config = dict(
    experts_per_token=8,
    d_expert=32,
    d_shared_expert=0,
    moe_layers=[0, 1, 2, 3, 4, 5, 6, 7],
    router_logit_norm=2.0,
    norm='rmsnorm',
    tie_embeddings='early',
    beta1=0.9,
    seq_len=256,
)
Below are experts of layer 3 (counted from 0) of a mixture-of-experts language model. Rows are named gate (a neuron's input weights, with its number), up (a neuron's input weights, with its number) and show model dimensions 0-127. Each number is 500 + 50 x the weight over its row's rms, rounded and kept within 0 to 999. Numbers have three digits each.
Before each expert's rows: "gets" lists some tokens that make up at least twice as much of what it gets as of all text. This comes from a sample of Wikipedia text that the model never trained on. Tokens count by the router's weight.

# expert 170
gets: " =", " |", ")", "″", "\n", "=="
gate0:507511573437462485504538525466557516550445565461421578448553428567505456444438439549565480399549544537504464424522590496516475544487460550429466419464404511503484484469413543511472500444401401384470433522496590590536562435539489430552493526494446506447439445538557487541556502466506558438503533463511495555495570432509485432513502549536483400456547529559518537498511453494539599552503
up0:512561521557452541510511457507498523577481530495417557533571453496529462415458474520547475447515444501530475511510598556532519471516472464530510381403404535573529493612534472529505446534450452441419513511475485551528552451536387348465461559422472496560445516469574503448461566525509487425523554482497464551440523423434455444533588482588486459580458481450471454500471475534523514605534
gate1:518409425476510530473508629599437490495497503387509511462590568497575474463496432475458488503452526433507596427473506543490557449555514485520544524435451524411495531461417532540428521408429499470537534560542448525465563456413491416553467469579489493514471499604431507487459551571432461470515445462536494505550485516524659523420523535544528389470502526529484498464504515545484560479494
up1:477505448437534472469533579556468492496481516438520508583576488426520476513414426466522481518496484437533560516579412592565594429541523543526549437399381553485523473515457457562445451512464469532426584576483496492542543494487438371554405412560496523541519540507571530469458504526462434481565432525564532530465499465494504461437512468510524395416519469563502494428500432573464512476529
gate2:398470509457596539480427552399506549573536569401376537527563562545550507579569468531570494503524452592568434405490430467504456551545525479471458485455533560552532504521506585587512568530453537371471528526476512430521439498499500463508452472515563502533507564421432512538539468536477548464435533518455577475549463469509530452500543505514476455489454438368471555458495434531509492506537
up2:612480516545433512469597491632483383458496474545533472430416498502495466395487497469422483556437545393467552568449542498433440488507454508450493526553516463491484450473511482350472462447430488579551522486537428496501500477557519557551576510439508539436479439591479491495505442435485496548514446502515397496545516525524503533502365483476578523521514504568526467530573490462450426485479

# expert 89
gets: " in", " to", " was", " In", " as", "In"
gate0:508427491557424503559462416427485486579492571544439440475546419491469540466602508526495444494484543516548515548476510571497485463552534483506578480379447565538507607555572513508571491429452434525452518538420638488440503495423502464572462483484489546475551538478453560495502577494537448535521447438498442480428555502426525495437476488449500571506450454440449479429421484456587589551539
up0:518484498481380538537489397459471441562454540497475497530610401519417451453545559463446418493424528611456468504458538572526457491536549405540503533517434530520484586472481499483445534456541497564440525521385491506492535512528504493636388440424548478489556544498480479493486492524540478503513503462540548530465511543426517507505383642456513483459502504472446584449457442572514516485490
gate1:532511464519530502591437493499515513522579562528497510504597476444487495578523493558431539509495372519543458512583530536472444506460443489491423439566505546499526595567536445428441581551569420557524528520485566511515629499532434553545472462577430601660495542497523616547525467469486506552512473457474521522471462520434469472414505512533504500418566511473471476428552507532531452516558
up1:512479614459534490528515487560473537486445511439453441450427500469556581565486499560525550411524533472445579494533526474531528483523504538505488507450494501520463502398484567556523433479447492453508467625531377518598482513464461453452567564466580455378537452462547429434431472570472503464552488499496464509478559535544465502551474422486592536594461463509459475618462520441382478456518
gate2:503534524545494511557495459619486546460514398403505444515421505551466527521381492446564452486534430589375552571469540478474609546473566440548470460558458498531520482493403477567452544509543505553511470413425523521498443553543512468529484482564484491585501507504533457403427505523549542519482555616476544506506552527447461530532463491423528462458512402475489499535566515523491387433534
up2:527451456450600493456522509469530467497571556452533520475517587540564419455541547531506534437438579381607453414479406469494477445590448536442510477589525454467499463527584561487526511483527563532481603526519440479470512469392453516565467542532490487516567536495441449587562493431515508487442496434490459556530431508573552520514425503529481508501472581529496504507437471397466616555524

# expert 124
gets: " and", " or", " but", " all", " in", " than"
gate2:516454467461426503459426436518611515528500535511533510449585544480555522495555557501512613536493456446493548461384518444460615443492477578482458567534516531462596513439525592503418499570485575575504410532443488480506559503489460558518423507428543538542408469523534516589507498573553547564587470421475542513511536540479442454540547556535469467526391404498516444523490493568506519484500
up2:519457502457547508581578462403472465516607488573586581460514500501524574447553588490453579421534482490533402454535462553464451500471484516468534481531425406489504599524539504458384501499499451467494342434516455536425428505467468537434475487585547546502482485504515404467462535435615553513499475538491509526515446458474526467506539560586488423482473446580511544484478487541547507536457
gate3:414447429465481536569473491460461454529532418549477455586532453553458453565537483488442542470556480469516430393449593543404458474415466580528622490536469498453550561548552482492519546471470487556535462469517592488532544598500479406552453406511546423465487463425538457512456485521474519409442544560510513519503519537491469424489474487532495572545428601452494565534496518533391535505553
up3:495474507455445473604473492398449498555457471454487464610538537589477471483505422498485541442537493426450432500499520547506573604474448473514564495549491538445530527626520417478560414431526531535473505604587538533565510544529402511545452392511479510542419478380470474481539422438473497479489578505564536440509434591520430460510516498486434514518481460449587477498474521529472466468516
gate4:484484518557468462429502459608397546524528509473614503618540481530482515472518527451480468509457575512504459443546547514478449576477499370505454432519535473565484442449462486453403412460491489496571464473497428450578495373424541390388489371463499483466566508518411517480543503477498536471497559508556442597442489463496557433478461529464565468535540511486503535525525476457472487505461
up4:510459491470526503400533443593489520586496531465618508528604554541540507457517478425464493475410591515439562431555522546558475541504456360528519506562572475522484431479458496500387506509458460507503389454478410436600500550481489495485485427450539486550574596507455500527572540442533533476539613498596532485492497510523510420538463568461454456533501530461562544480552503495515457533464

# expert 216
gets: " and", " |", " to", " or", ",", " -"
gate0:475490449549467449614457549428339480506500535454537460530495497457527652517435506581439504488490579448593602442510568553417536505537580520522577462484488535498507528450568460536431418445523408578432450503485522510445532448493478543500455463493456544518533525472517563448557556478503449561498476448458499535565534512500561517453570503469529570561555523491538547540535462509585498539585
up0:492527438491467485492495546450488503515541476465498605590409501563496566490481537472473443627432484576513482363423441449410539501369497494518464545538576441512506479562467451529549457532489435486427493568479478489398437591524430554401481503473475457441597505530474537509627454536547509492375437540440512488510517532465478563471521478477498556448508541524550508454475544492534522514512
gate1:397410438456483525554504508562491518514490579511446566509576534526510481543420450552480416458587514519524491548599519472589442575508432506522560516461496560499536492521498582531672473515523498436577538514512523458477507510537477547575447367471534430559550513475481438569448451525431473489565530465493483484570470500472539530537405581454422517589477538514522471603485559505515522474456
up1:452451463428461525539491479542475540535563567504519640414507502440530536515404527506521484540512462495472407459550524573440566542490448520482518552518422495438562492540441600478586530553500456479550496492580506503466441485490488455603482463599544550567459480465484497536485342506439590475541496541473539520562358548507515458523461552435407503537533462548459421481496535534479556546509
gate2:578506458405454595500534499484519423436465518535477615404510551582546474508463474490518534447555530547543584474515490525522509460469471455492506489419452531500518460501533504443574534474454511456614484524540515513590489581412488431466551489453415533541421520422449481508556452497430525533517465554480529351517480413497520628466506528471523524413461459509495505590416589485481498566550
up2:438446448606520461371557515510505591518535493528518363489491530358453501491441487423479515598457427488417486463530475497452512549558425614528512482595464458454475537507478565511404506462507478486431551447594519463413498488581498517536458478592542424481483478488528558529521546481462409489517593473468443533505481534519483421473487471546511516548540492551538480402513447489481540508473

# expert 64
gets: " 3", " 1", " 2", " 4", " 0", " 5"
gate2:495500448510598476501454410501504477577507364472513477588506514463436473505551560519466532555458497522526497491602502484459581520419455561513520495529472440504522441516465519530545500596527538498513592484525526476457551433453662547518473475554384559510409500399464496517490508378543559546541464461501515469470421473460492556464479531477485532492519616506533574401487545588510527441547
up2:490509438488653474467475396487504442580556395442522452605534530411409509503576524485453487510495494499489460493589486538434573474434515544570555585533541479552476438565474515552532505552525490517427533497556492447447564473503616528442494446579449569487444517445508469521499565424528490552566421471464489531433494423489502530479503524465495502555497582487577561421504504520547428558559
gate3:428514475434571553524436542495405437517438541635555497476441490522495501494582506496474418465556415590510519390481499523501448479433394571491509504408477483520572477525467457562506529529466462452419503505544446422424459490482499469416424495434460574540472472489477497498551539514549453479494487525444468489614513531532599503371477508469512510573558481536508472411430507495565443497581
up3:526423591593481458491581468483504509568558486409453417527466484513476466490480486537504491489421502437480462493559478432496491501561497426463428445549527466431486504452500559474517504516457535428524486501417611528547434509497575512649603509593556406503584536554537541525467507505502458492493608471551517459484485458558370411549520490546434510449458505528448487572504537547476592491451
gate4:458506539413566463508504465528503519509384456500549491530504543559472449551516425485458454503538407467596471559446535502512449437444522526516501595480525525480533516509521520467488603593470556461498410458435577523504458492526508536603563493538562543570506511518498576508561512585444354504502473571597449501544490402465516534398498552466432572434462465531518493552510631506533490552493
up4:522472525533456528425445556396454499546525523483423557448419436530563435417569548503558464510541547476448543485518513559446428568601544520457486479540503532529447574404486468504507426456565407539521476551600413482428492467462559457462511471467520448449555478540524519574581474486532509424531487453471468455480581517497470524501565414580598430555566491530441547482450427440520424501495

# expert 106
gets: " T", " E", " G", " N", "S", "P"
gate6:453574418409394529457531596511525553533534470480465433495456469412480498396592542458586539461565443578491468584588469475541446553434502473554549482517472533467509548606589587554429616415481466517426444518556504510479547453519482476515491479547478502451524569509564484444525588521468537517503436570504541522447551460468476534496493481598558561495474474457484539530453480427499536549488
up6:546435580581541454533479450450437466520523463435549502505554581523514510536464466474473525563520487476441492467425532541481478365538496505463488496522482449557454460394404459466540462482544510405561571489419514514494448568492458537514427482544500516495472449494498441543515416417563468389536575514470457459600487518478466547518458549426491428529546474535508504538632563541496340482498
gate7:471508475516509472580521511533482493561531530501471435433422442387515529521501448512482460499517502510465572514585524478495515476585528436505603578454549556429554473462497579379476462438537417467546447465488551471594586523456510445543482480505568466592468555488473549454514417384546569390544511463467546477475504454511479476540501505496518484619584505473477508412514481619517515597531
up7:550513478514503508425513444489477487516458526548484389510585542475492490575537511589435493436452443571516504491451516537588440502405496493536466536484432514546526545409584469491614601476531533470575531421491449572512472484523524523584505424530462528474546501423468474543591504550523470507507610566439445486513438440445468626474544504550402456477422411497437517490437444502493478447552
gate8:512549480534485512480515552435555524592567455439521349512504466481452453538483453427522509384452507489414480449540500523522513489420567526457504565488515342509552513497546513552574445497592464512485512470504487471523349519497409506537431456579455472525568539506490548509528504492497503541513516640426465465498491587519448603467569504577466524446544469547500490427517465558495516485550
up8:519444446570553558543515511576488504563369519456504507467520654508464536452460479477443500507536571560531502466590491471513522484537489434538443415493451546487427445458418422521524481605489475496571568539537563468568520442498539480515433551401608553453478477493494474492479508475520510506453610505501480471448436462414517466593508465495458418531416589505564540482439423518508491498420

# expert 246
gets: " Y", " K", " T", " Ch", " Sh", " J"
gate0:527489480517605447531530516474471510406446415454552485435447508565498463536529443427448509513500502494517452521439470554442566473453580536580539547528510512525558528572549512509463472484494569592504472505469527538531527470504512530509461470494427499425496397497495508468579455489393430524482426655454526464472533537488470556492683563521431431607529463436455549482474512568535510438541
up0:517465544475419523535467485487599521623557485510488551516455447484457582459463572593518482499426443509443592543610496571478536478468430481420468473469422497414534508467469443505482475538522449425508517495537471538557497567440545469513541572549541510460564555559537481436395504536555543450561514454469524531497502451419440480520402526458593559460467553528610451422461521521523444490408
gate1:535563448422479533479520502519546515474529629493478498490482557587497579528499451511516492488564599484527502403530524527511473566417462537489592472454521551440443506470592527504478378573588495469384530432511481471579492553502473475491513438487469518431523452466582505391487543529490520443480464501523436553591529573435424617455499479531554488499570580519510442415516528433517455493566
up1:543417494523529421476483518509527509565489441545530550457483503477427484559523554398443540560490465503497490485527490405533579417500553408534410460444461549537472446529539513507515564452419547496554478534552466514476451484542362455429475499552506455527542538572506511447575506493505492527565471449467377490466526463548593454514465494543529466449459358504463567569510433577442521575388
gate2:481534481516537520571491478508563448540526480428577570509517549417449501502551461578476470524498431476542421471454498615492553480455457476509500481494559451482443568462512566404489492614506498444540537535520440443499523446447586600487538470518554577424480458424440489560518546348472460501451470525531553549456438537494451508643622552513537442441519484460506477514510460497599518518513
up2:558477509561470432545544520490571459465439463518424468456489514522511429468497452496505568499474556468523583518562542407531452498462506514421396585453462473551477505466466470547540528426465571457494466436420521547506431511546459426559448599511501464577481460588485481449531573524571496523570564461414483407488623456530464537540438560572427437553417487562469452555442489567445461483486

# expert 109
gets: " o", " con", " re", " O", " pro", "ro"
gate0:518541483500473567546565487620529481492440606448535539476498478440460460462295477530520522547453504508481484533591499549443487506573533525538535529481463458449538565525514511556500481520486483486468580529451508499517507481572544510581487467471570446444538484411494506574557379478537441560463534401487577517432571546417436431450574465486486483424526537552537443430541448535439493490452
up0:564557444551454574515526494576524482447515552445538572464450466483463417469434553556505549447550560579494541464577470555569502569469528561582546585514450447432587509512488551467472547478544581454467567499509503475526507515544563544555381504445502449470592490434457559537544475574505455543463536505428633499524572515457468449476615542423511543422467522474474510453547468562484506449454
gate1:504352495512461556442402558539433564558522504449445460470466445513591568399465424479467464505481442499549517408518469471493502463561478468522607477526553574525480584497567561523489448475455534534431522429491500456613540408559535556415512544452449517496439463502487463499499498552524511470471460600472518514448504515471456483469552465572535563546488539409501591443565523494462543589570
up1:518560558486528538511393518488484541496509501593524592488471439463471512392508542578568535603428535528539461554518500490546461553475463464548586546563543454479575568465464512523472467396486499520487495525538523476486537583461501528500483541454408468479520483377437549544501472484466571397505496528536531491492459461394487427497509500498541536450436459290461534440596521508503478504519
gate2:476508426535541456444531528488559488470507504503427525489537524537464525520527502444506597499589514506456484525414446489517474409475515516546545581560483506509476516514478610376436562400526446542477425507389497497588412545461452455528504500521522441438442421479551514384387479588457533506539532456562462460531486533568519496581563483501556536473519517542526484603467589480430423453443
up2:457549516530570421532492571504566486482476507355530461547422562538456475430510525552501502494558495495614499526544535513412413555526458449430468490457503544499457519516505543469497564487405507459591542482502493580511474421403566541497522528458585522470514519481469475522509512474551506481565572504471534555438529395414528560405465452513537570571477606415389547415526503526529555495503

# expert 80
gets: " and", " or", ".", " Her", " His", " of"
gate0:485473491532496506476494438442535536478487460501554516521535450472533545565479531528532435429538540570417518462427469418469452397625457519466481507556443508508419423507484564547518472490460536478439488488509632441536443515573506500468502659409486537539465456561563494510500573628507471561477505469509518430527476558523486470556565462538548411485477406472514465555513488582533633497492
up0:426550469534534508583462530441580485528518523476497449450461500490480459594595457510601436463543556499469477440459476469451365534522532412482476568526478494499523478494495475496373427506521519523416426463484565496455538600487485550547498578481493454483543536481545533449524439501431448508520409449436520450559542508542486448588492440532551510461630533462507576582552521535487526419609
gate1:475574492476422459512501516456520507505494511429524507550395457526570562472529484439505442556414434581452518540535491554529499425434484371487419506531548504460489389467436442510467562489463524544481532563336511513543576517500449527379448524472424526468390513460491581478459452543481464498558447481551531553408448448483484490543542489527508562494555525476530534417535502401490515448544
up1:517536509481487487490501537446433483544484541470519384535567481520502518608555622490477445519672520457545540482487500618464419426491461569568514537441516523444489540544530523418536475586528541527557543485541546606524541544493583567549624496434505494467652481571450422509439553476469464505426488579470495491509521503462540457482534511461486488521472525442468529519472471469506538515553
gate2:540532504427486544352465480551467491532564472532534451525506469623461513485434483497507407471383515499462543467558451475437557470525535419456515483475552518526551473606541450558510435512464513540573510508554494483554513451504466390416541471407464537533487452505427363499521603546481415517547556464563434593538498498430543416535518464498568531484496474469538498491557451472510525489422
up2:513454492541563455586553507554559503594451460463408533539458447490489523555544558508511501595443514485533477458526513579538499515491573614502546532497548497473439473489425461445522468507573546489485574464517459491511455576525486588437425501498481473564492516369510581515487462469499516497394560445412512493453555470561404567423593549405502558541557457481439548527441538495514572551588

# expert 12
gets: " 1", " 3", " 2", " 4", " 6", " 7"
gate2:478515558443451447524433429435518492509472513618519588450535549451540499471532558559479491563526515538409579500492467486519501525494612475560562498510574486560524474542519426580480468541514523507567516524508546471498526562524520591493496533555479424385396527442454569528453483518480526544459500503555529530393550565457400454441491460560546518560441520403508455382528511604568429516494
up2:533522502457492535552486487556494507438595526476505570377465473534584416500473518495502436380581449571481647476464439548528416522517547482537446530474392498506480529553571420574460483475467549497506483468531526572488498454474418498595491567493543542611532475532528494521522474560434471374510594475539496547531561527465437503499567539555501447530450541467492449478501477453435424510551
gate3:504479473448457452565488497555440556412503524465502514496478462487502560474451505523565511499449407465553587484568444435521393485496473523528491421505458548497522542600463458581596471507439559509443519495480578565445505588465387563436486514554505418385550552489579450561523448598444433497494494381530543451472477586551505453485480503492576483476488422555584470488437470522539513505541
up3:619491417445470529474516548541458535490564566473513474508448411489415438387434502537551417503438390470552555543540504401479500491462499558481475508521392504500558451557467527534496536520468497494449474488522542507426567443443407485507500528460501464387602534495521490575518405584452474489545516480521527398490506571502380412491550515535520511486543406550548469441503522498498544446528
gate4:479602533539491565572478449506528482471415503538600516451513465449522490387515529510486488478521549431407524526569591477463575452486518604527525473459488537605509473600511462478478507530573520483410523543483472423382507494508504539507512517583482396547439489518449426417504516440515442538532525540494548445470380491532557463425531537468447441562423523581526510478455465571488531568439
up4:471480523547509467483520497503502549549535398508483489403553477515538494515402491508517574469455462552461508515539509632476511578508520507479506530595539476447507546553477605583501486500451557511473476530566553585555461414555566516430485451360497481505502504473545616478521431460551605522476470497518515511446560455435474478521409491638518492516513549508586590519541410546555476416517

# expert 65
gets: " Mar", "om", "al", "op", "ab", "ap"
gate0:501460533534380402528552485537463505473526498500479554491524499460478577464617487523505429462530528531423487486573441538435432485460476500524531509476465450464464594513538397491381589532545523429517536504423490453403448409407480448560446534476479493572439570598514546508552481447509541551433533487552478400496482420439435517503549489515498478535451408525530541520432517513407513564541
up0:443395528509447498581530406587509575543475453553478558486492416476581561488486506480534423514468535605411467381563474467457544515500520518513435470518539502536486569562503414513541502525568488525504552485512499428456490490431401511412460520520475478529394517641540570556527458497546559459562520479548601473472547520489400463474551523466500527503509468449558522463507434525421490558575
gate1:519515597514510547455561381541504488477471571483573493473595528549420423530469521475523430477512512518526539415481536468508592445514557522636454483445484489549485510407497602498516496607494456440417597454426538524514484442561520564493455530457486533500466535448475491503574537446491395574494515520528479586527420595402463485484442523490582530462554527494437498512526498500433565446535
up1:546501457478567511495454484465521467501526486497414501544451398504514579530519517578411534582594548534515458535462499637384449570512394506441523555499588522501474494566502415537403498430471538576509390485522561542464527582498474444506576546500515443503509468509489507409448552584542562550454466497469552391458524488499500448515534468560423480417513508489499487529597519492478460493438
gate2:514498492477465499498441461574507523433455437410468478535553423413542459529465469482451399463490445511520542452521476486563541535538504516525448550474509552504565452483507601563485517471570531538531541476598450425529505440414458524493435381519409447501598488444503454492499497560515567421547514562503643439531475501526513476485548502568504590442429413583546432546516494458569522578442
up2:416459584481524515529547466506536505480546458466513435465535553533494584431487458525525512505569560438439549530399461458549481395625503546437446497454473588503477578500551534576535496489490460358505490501592468478553468369541538533540532490570578524561510477523629427446448449444547469503466450467476619476457507497508536520482508561566492474484455518529480523515545569433479493569494

# expert 236
gets: " B", "B", "\n", " G", "C", " S"
gate3:525538567517556509522531488550505485444516438490511527459504495500493435485438497468596531448527527482433481524600526482510501499551448504543412529483454561412493516557484509520389486475546441373531527508464591507512487448446460603546539572425647491545489523501457485494411499501478566418563559514574455529496535517494535550680572512574520413472549536539445520482587531531466506474447
up3:537456450486455559477482540531507502506454507541458503459458504552575554494591474407487514458543524513427564513368501534439427565453457420500568480480584498564548479459416477481570564488407530507476455510549388514534432581602490544518501438567372510493508471528540540497564466449515556562471512495457544441513516497583422502427490501400524502568447469457555433476507485458558398545534
gate4:511472530561569482493417548441476497459517594536502507566414542455459484601498472587368574468453524458544484533488544624499557545571505533485540479515458507524539492506528498502478403453382484598518434486516533503553544576535514524495519559451454465476503499406524526514486450439449493483450533458453419395471551449468513441471464559409384573492489571451509514478443589520519582508510
up4:486531606427532577527477506482527455455488562528506451545534448515454384569507512549463417520526477438463414591537504518532611504493587495515502559572470549530467499525505565496509453476433499630427611497471522569471422451516576492535490607479517545487518572459534618581429503565492491557451483515515448498582493430488481490515483451445490518463546431533430507494475511626519536451490
gate5:556593521523435521403408516498438512543518473524544502523469492472412434414435544464513502623537424466499577533425519557457444452502503492494561439421461468515549471495559576449537567552432531545519481463530514457636551436589474433488430436403523516486527524540521510518543551470511562522509571527486461549471553501478521611537455504528527579528426504505603485461491490490599417475476
up5:555529490551444560449461505527419567444504433426553471523480507442448494468463512477487489593577478437543475523480572514472474526415475504506604414435462481516557415524572566440527521545505572536508496469525567533580571436558511467501465371455490500434484455516617463619552631501505474474504513431504453492453471547499572547469417499535500551543417434482580575487502494515568522514492

# expert 133
gets: " J", "J", " R", " K", " D", " S"
gate2:541567397477489613520487497497416482476494523528522560455545469551584611419426464496555576519442435463513534397525500481507440449556507455524551530568518490505509551489526520504518404451541521488488500517581432425565493487549525443498449439469562458434480539495433437455523616388571490495545531518489576396497572502567551544474466580510598534544509515455483530499501494430501442402494
up2:534512506498584551523579511496410484426389481515551457488489510526517513391431445511555470515488468495546577480454469456595452529565545486566476548575555483489480588512483534481491388433501553498526466571516459429458566551544452415521467579404476491486461512512476532463468433464535514557533486513609615363534547477554551523478566491450585473502496438479581537546521475439427528465480
gate3:523544468592499489518530467470516496456502540511589465473458476429506469546522462453476469499462513550526560530516429526545531527621516461446482532594462423475491434512457513556502456447524413540493555501501530404572541384497527507537448544479472533520538540525527539487441487575467596413548455465518462528458542433577429400662496509477437425444563438636488522508428450524443495462475
up3:532510462585495562491524414475508518398506529486525401544438488511495521581530541494510461476443551506515525495517573531519553531617503416417517524542400454482473457524505532525492511436444444577418578473475535497545567391439462561416485469436507547512552488454475554502452506526460644409507466426474501549506565463529532405573599531528460452483551501568482456522444457605469505494455
gate4:546428445408479482514403488547485533509477538471502519538523567447533414396450399488561497562410522456483475528443503395546466466511518556456574525526594457447558502465518517554483524537566516528458405440525488556553404491482529502513438468515475440581499498454497424471400512586464461503526508495461503436490569549492473502485484492513441626567467457550524634426429493488585476506565
up4:505537493454497424491441619511448477443571507506491461490508553506422473437417438562413477466562591437496566465518521548490490521485530519435450554501560580566500575539400472511534502616425496537439580489508456618498522354433501458443504547547466482440591551520487541567528437576480480518561530530471423507528429495498544507512442491596499457415508451548521484494423475485485487513501

# expert 134
gets: " 0", " 1", " 6", " 2", " 3", " 4"
gate0:519518505443506469522494578561484518495505525456509454470486443493509501469506373532580480480546499461459435554450516416416568577581476559470431511571589524509499475488482536455530469462569555477541513568459532572423536440501566466545610473626509469507475605428501430539442529495516522635507547451454471549424490548457387495540469507521479483563474597525485465517460531510539524550381
up0:433509551529433457490548441547531482454502542592506537524442465468550397458471517603548484558599534463521441431524551487453454533520428572458494492397581477547529505523532441535519555563568516359536494482541475451459454483464507500477512558612505598431558479463475537568605490477549531514387504494470446461452527596532538442467521493467542538505475532523546436564440553521539547568451
gate1:600504538508488468466489450504515512506515495504611540449479473544448624491421511479510477476483566555519506498456512559529521512445423508510546464565398473531524544435552499488543502425420478512536451552563569454605611610558550501498411410461527510537528512455480491502409501501432608505446466615487504442514497527441543469488567467533493454523546589480518449416573485416523463471403
up1:493484506422426497462434483541471507559482449558463466451573563466517382570479483452470537518550460468419588617606475556542456453523482541500436611551554584474437564570510570571471521521491562464501466438510470510513475437462532502530566602572542504518512463479567485522498481452540418498536516491484514626523563469420517557626475471569572481513478493511417499480537519500426519476540
gate2:513527619449498518540526388488531483442485529506607460574522569516480539500408453439659563430454413564430463439481495473468520453407483475505500499403451401515516458540511470537413547564488565560555546570423457511524492579458437517446497478487483513573506506472491441473545412471417497569470544490547477495461428453478531504414550509463478477485446460525469511431484471485435545446529
up2:524490446514497494592425551558517500513479505478446473447507519503612582519489467444526485590505478464540510506498530564604489525539491448414575441570441526480500461428484613394444537513495470557550501416504470569572560542497542481502462453521489444462453434438554466418358574478492530585493585548514491462484536459579515530475488596543413527530488597450510459430491417530474480457499